Weights of a small mixture-of-experts language model, trained from scratch on English Wikipedia: 3902 steps.
Below are experts of layer 3 (counted from 0) of a mixture-of-experts language model. Rows are named router (the router's row for the expert), gate (a neuron's input weights, with its number), up (a neuron's input weights, with its number), down (a neuron's output weights, with its number) and show model dimensions 128-191. Each number is 128 + 24 x the weight over its row's rms, rounded and kept within 0 to 255. Numbers have three digits each.
After each expert's rows: a language model's description of what the expert responds to. This comes from a sample of Wikipedia text that the model never trained on.

# expert 18
router:142116108164120142101148151100119132142159141102164157160137102126091151120086152084111161160087153099085088067153112146155105147147173139152122164118150159158107101099142126102112135146096154
gate0:152137118146114138131142159119160131117141105126138162108122143094111109158153118131116122137147140154119123104148119130167146169178120114144127174131154111160114163115133089121140089112106121
up0:116121149157107130102140160124113154142121123091124085139140149134137128117153131151105158125134129139148103159136155128157109198164086137150108141088146117132144099118142148135094100115126126
down0:101134094142164149123111123146093128111138124122166091126130129117120151121128098104116132147123157117087104083123121127107108087132132147128124103135117115128173099160090141128134155158100136
gate1:131122121148094125119131148092085121150141106140126111147134108106120152112151115140094158151110142119144125150148114127121111151159139114156104171139119125131086141139154166131095155137111109
up1:115108089174135134149104170147120153113162150080111150124177166138093154111163112094134076149128111085104143105102160120121152104112113093123105126132120107119132124141117097121134102104172165
down1:138074116137085146148137125117135088134177107120093106139108101109130144167104165122105104124143152157096120075152173117173164141101190142135144141132147178117108130127176142118147107147122121
What it handles: Opening or middle pieces of names and words, such as ball in balloon, Trumball and ballroom, Mumb-ai, Gu-antanamo.

# expert 0
router:140124110162115134110151145104115137163146127111139144144156125128118151108142177118104142148078147100124102118152121154158090145131164146143157150090141163148098114112168116121101144145100137
gate3:112151169140142097094144131128171096109096121126095117121118156144123134169145151137108121127115137148169125118158057126143172126137155134156143142120086133159109152122121130102108160134154088
up3:147143143139130113134117101109134144119144142124131123140116132102129095129105080114128134148111141133124157113113176148125097131135153122088163111118136117124119095134129132141146083210104147
down3:110158135107105159153106118143093153136186130126098119098133130132114124082153075118141121080125125179149152117123140109143127166123119100089158131094113117130108130125158122150142092155119121
gate4:108129099106163188157097134086085165103149146149135117129126146143118128125165184099097135156140142111141115176143163099126126115121173127162103156101147131119116145153151157162141171127132140
up4:128168097145160150143105109106105134127140141175150115146156130115121114140129176105127118156111132142114140171113202134143140107134146085139140129140124148094101103165092140133123145168146149
down4:125111130139161142146132095151111111095137122120144116112092130132111125108145153167163147136142105102111111190141168157173118122183194129165111127122101113136187133109135140121169137142144110
What it handles: Past participles and verbs about construction, use and movement in place or history articles, such as built, used, opened, moved.

# expert 37
router:133105097151117153095155152107126152157161154097162152157128100093100146103110152129108149159151152114112103199152112100153105126147127162137088157121154153151106107109148114108106158136113153
gate0:108116128140131123088141149117139117143104123116107107130106120129054168131093121119109163143101178140112090127133100099106135086130101121171113156087125130158156105124146146113135131160087140
up0:126074092131157124125139152113119164119160139158102102161195120110131171126132154101106135128122125091124127155109113146159128139099154084142127197113150146150141153070166162119090147117103143
down0:112151138136126119119085120110102146161163145124087132153144096132101153108130124132103125138095158093090132132150174156114152152145138151134097159093119155125151146132150115128122105152115082
gate1:127120159139116133096134171122123127111129145123168187167140126165105137149098131158121148121119143175135104145138125137108142173124137136118090163119126157134120095111115099139135129157140128
up1:105132138141147152149158106142119132097124153155167159157190151173119120108125115128170153109156134147144141170104145096105154170137162108135068150106100143137123151141105140144149127128162144
down1:091094173098129132114109109155149068115129134150134102118133145122120138133129114131186139096135140108143150149136127066134154105139104127084085119124118127112134134121130165134132125134186111
What it handles: Parts of proper names and titles before commas or periods, such as War, York, Party, English, Bas-tions, Billboard.

# expert 7
router:123131097165094102122142160104124137149167147111146142154168123133094168125108145143106162158096168108111099121148107134151100174164130145149144135136141147148090079115141138102097132126113142
gate0:142131104102115186124153138131155159134128105114117164139126122079070156159066158163135116113102096059125139141150143117139116145173185136122107149133092140131140123118152135105075129162143096
up0:124162129091143147137127163141116179180116113149088175122141116083089129159085131150180133082161098045159115125152159150155128151141177150113123121104092105111124123132148170127069114123184126
down0:149139130138155153129101089150144133088153076118109135144088117122154119121108095154134141070154118102137125073160184128115125135155134148090115105147143124102140128170117148120157131165114096
gate1:107121151193067146107149133124156164117127133091130124109087135111112159139153128108116101173121138168129121125150137103152128119113136181086172164164124177124089111106125124140089170116119145
up1:114143112089216150118131111123091114134147134171169127160133106143114130133117113080140140120140124090113144177123141119097087160164138109148118117114117092160178149133159116125133129121131130
down1:098116131129100131065086167141091139124169132122198131106139096120101132109119127149131156149114127130136091111131099148115112132153164130127076118100085116125138136155144144112152126126117105
What it handles: Inner and prefix word pieces of Latinate words in technical or general prose, such as res in depressive, un in unclassified, ism.

# expert 25
router:122115098161111142114147152114114135140154133116161144155139137143095162115099155088115157148159149121100104157148094189145102130147133145162153159169157163152098109105163129090126144139093172
gate0:097144129144132116123123163100145161124135128128166114169157111130088117106148112137095122160126171097146095129145119154147091147162145145171151168098151156148096124110149132127149117156133120
up0:123102103108149115140138175126153126127149116149089094099160101163083105123131140113125135087140109163084152132124145100118119109163085111089124110121118074123117149153113084144088124111111127
down0:133134121140165143096132128172172106167164106149144096137134106131137157131141102090136128138160109098132138147103137146158138163169148129109143124124129103142133110144116131157140124145062125
gate1:132080122200111129095157107123105134182128129097131125137121132088096110103106163177128134127106123105112109099138119139149094126157143101154132149102175170163083125093173120088110154126125102
up1:155144133149134139132128110162114096155142114125104125097133132085108112077100181148097138083122121137085090128120131156110145120126109103112123115126182149129094126092168124096115152117132131
down1:135136154123137125115164121110105141119139086123131133150114084087145106098132115102115124123119152134145149110151138122127118123122117116106126112146109145130147094123105129177133144120110161
What it handles: Verbs, prepositions and word endings in life-story and plot prose about he or she, such as died of, grew up, v-amp-ire.

# expert 27
router:140105102153117140098151156106115130147154179100145142169174112124096164114092156084107149156090156122089107108146094107150102147164132146147098167106169151150111096111151122104109163127105139
gate0:115117104170122130116156125101128141148153139107173148157149129102132130152106136144103154129131160136127121168114134131108130115158149166156126169130184149147120128137148106114116162176096141
up0:148094110072114148091142151125078137131154147135138174099158159118112097122086119135164144116117121117151116126128144133136107081138120100172097124137133145130139152110164146135172120148119141
down0:134110105145163168107112114164133120132147135125158111157150148132156155122133212150093161102144091104124143128105096161145155098158148150122139109154109139167159122082163112124115101116150152
gate1:091154107184106147159122150087098145143188104101139131130131117114112102140117150105134137113114130114132105162133133130104074149154149120145131146155134159114117127123148123143093127162106166
up1:092129110140111069167102136122154158100137156141120098148093094105116122171169153146151103086136127083142113166142129150118138132125182165120169104121163112164123103116146132142141141142092174
down1:106160152093110099105145169172108134091068113164120168084149137126116157173141115132130109125126119137154173132156105117089167128132158152103156122135122080181080131146118118132108126099119158
What it handles: Narrative prose tokens, mostly the and of, plus nouns like ship in friendship, family, group and crew.

# expert 4
router:107104103152107152109147145107130151152159159101148159150156109095103148112109165149110147159097159099121095142149108113153087164137152146142118153095160162142115103092156124093106140140110158
gate0:130136125139112108102143133094128141134139133150140162122111151112097143100129154134126166149162184076093116096167102129176127157141140144139138120144165142121089134138133137107111173085102122
up0:109113108144132137162144080117119118125106119106098148142104144084144129120125132118113097155122165120143161083134107148142157133115148111149120126147136136148165101165120126114158087145111125
down0:130132153133098153093095129127115104145107123135129127153130130150135118113120163152093157137129146113112154136105105171121117195165165094131118117119119145129127105110119152101105090170095142
gate1:106128104157150107112161155098151143141145137092119152155110101091079143144111133103109129166134131089079126141142116101131087129161139155146101138123175125129111128139154110153114142123125116
up1:136118166167158144130110143139101127153115103116125134089104116125142089118162160111146134160130123085131159136096117103152122118130097185107114137128130103114093153116124125147133130171118163
down1:135138119108121137140151088145137115127113132158130131145148103142170122127154133167183111136141127135092140098121128156113150099124140124128125073121160125093134124141135162141196145149134144
What it handles: Mid-sentence nouns and name pieces like season, year, Country, England, London, plus decimal points in tables and word-final fragments.

# expert 3
router:081108113155126122105158148108117127148142139111139125121118138119088133124114119177120148142092165112130082134149110139154134138172130175167127152105124157181107115083133118079139133164120154
gate0:098102090141124136071169127132079094117187091140172128157156124146076135114082099151113094101142144123089120176158143117121128115153120089150106154106112102153145076109172164134172086124114127
up0:110101109131120128097130135134134090126167099148136114132167134125120102157100085157136095102128129126126124165134141151104144115154105072121097170097084121186146076137184116156174105127161136
down0:101150155123082109138103130090058109162114148192133106166155098096150175106127137129134125075138126146161150122120127155143158142148141144126160175141070120119165131143124154152128102138122135
gate1:119097110114132185107128194129115134113133116141111097143082154139105131151135148156103143128137186183137110161153120169129130156127165137133144144144113189145147111131159087118140174147121109
up1:148151123146104060130147054112104131144130143109136157141167101105117170107121091091126105135111080081106150101132102088118108134114077126122136140137147059103100109107136123113112090125127120
down1:141173103155109140103130173116104149149111097122139115140133144109133100147128121172121093129101147176121109130171114119121113092123152111130119101151162159130098150154172126154143143102121118
What it handles: Heading equals signs, blank lines, table pipes and infobox labels in Wikipedia structure, such as == See also ==, Born, Coordinates.

# expert 14
router:112127089155111150097156148099107145161157139117147143156167087085117145128114150083101156159120153083113104073144097094159097174157166144148137159144147155142105109103163123097124127154107147
gate0:120096124122118131106145121131123153139102151161170134150134185116149115108158164103097099143146124090165159119114110159124100190128075133122113157112110120164150125134137070128135154138116084
up0:148108115130124103142140102148113154128112164153142126127151139135159122106164170093133083117140099102169156134110096184118117151129097125130109124121093136178140109144137093119135139106132088
down0:130120117134161116133151144152189141130122156132120111113116135120141148141114135152134095082160153167177127111116099109106173124156121140175084121095160117096106129079148118140157142126139119
gate1:126114085151139110089148107134108140116115134122164152135130131140096164158137171117136137181119109115149095107168135129115090133135129143155120159162161128131129122113145136081134145145104148
up1:139130119160155128159102113114083128148104148089090171112114152100154107154125137129104123133118149117126123107152133139159112091148137150120121165161162159104112119170131113148097155139133095
down1:099151113114097133097127110127140106139120123136141100135174172142137074137132079129130128140115100101155134138139124143083105133123132125143086082106131127116103140124141127142135131181182116
What it handles: Middle pieces of words and surnames, such as Nav-ig-ational, C-ig-ar, T-att-nall, plus words like time, States, months.

# expert 34
router:121106108155112166098140130096101155144154130103156163159138109112101133119114167180101158161162166107119101112144112111143105141138150151140153161146160160138103114116147119108104122160086138
gate0:147109116156115107135154170089094170159171124115143149127110093100097149154130127147097173167083162144105106097156092135156116139131140137134115169119142139159128091122166095104153123109138104
up0:132111104152089130162130103166140137136092151114114159142098162155120097156114130136125125136084086119118096115114103105118113135179141156091169180145111145106126156102080139162115125134121125
down0:154147181106130114158139110117138146155135074101128151108095106084150146121127123113103133100124125117073112104148121132133121065168151152125142112159132133130090110118131129141138125124120124
gate1:123125076165083126101118107127119143180156145100177158151131098141094140106128138104093178157163117129100087156161133120135089149150129149166143176104148164179089154129156153130128134116069110
up1:123132089118109147136115083101124139173120098144125138130141125127169134127120164100169125145127107117116112162148096100155125159142124125168144133121133091130079099160128134102103175110116157
down1:099117132150141144145109124148135106114111120094152163109127116143132121108165089134073145124123120148109153091170129083086102136143125156141083096156130126081149152126123139139119136077139143
What it handles: Final pieces of names and words, such as Don-key, Haw-keyes, E-aster, Solom-on, and City in place names.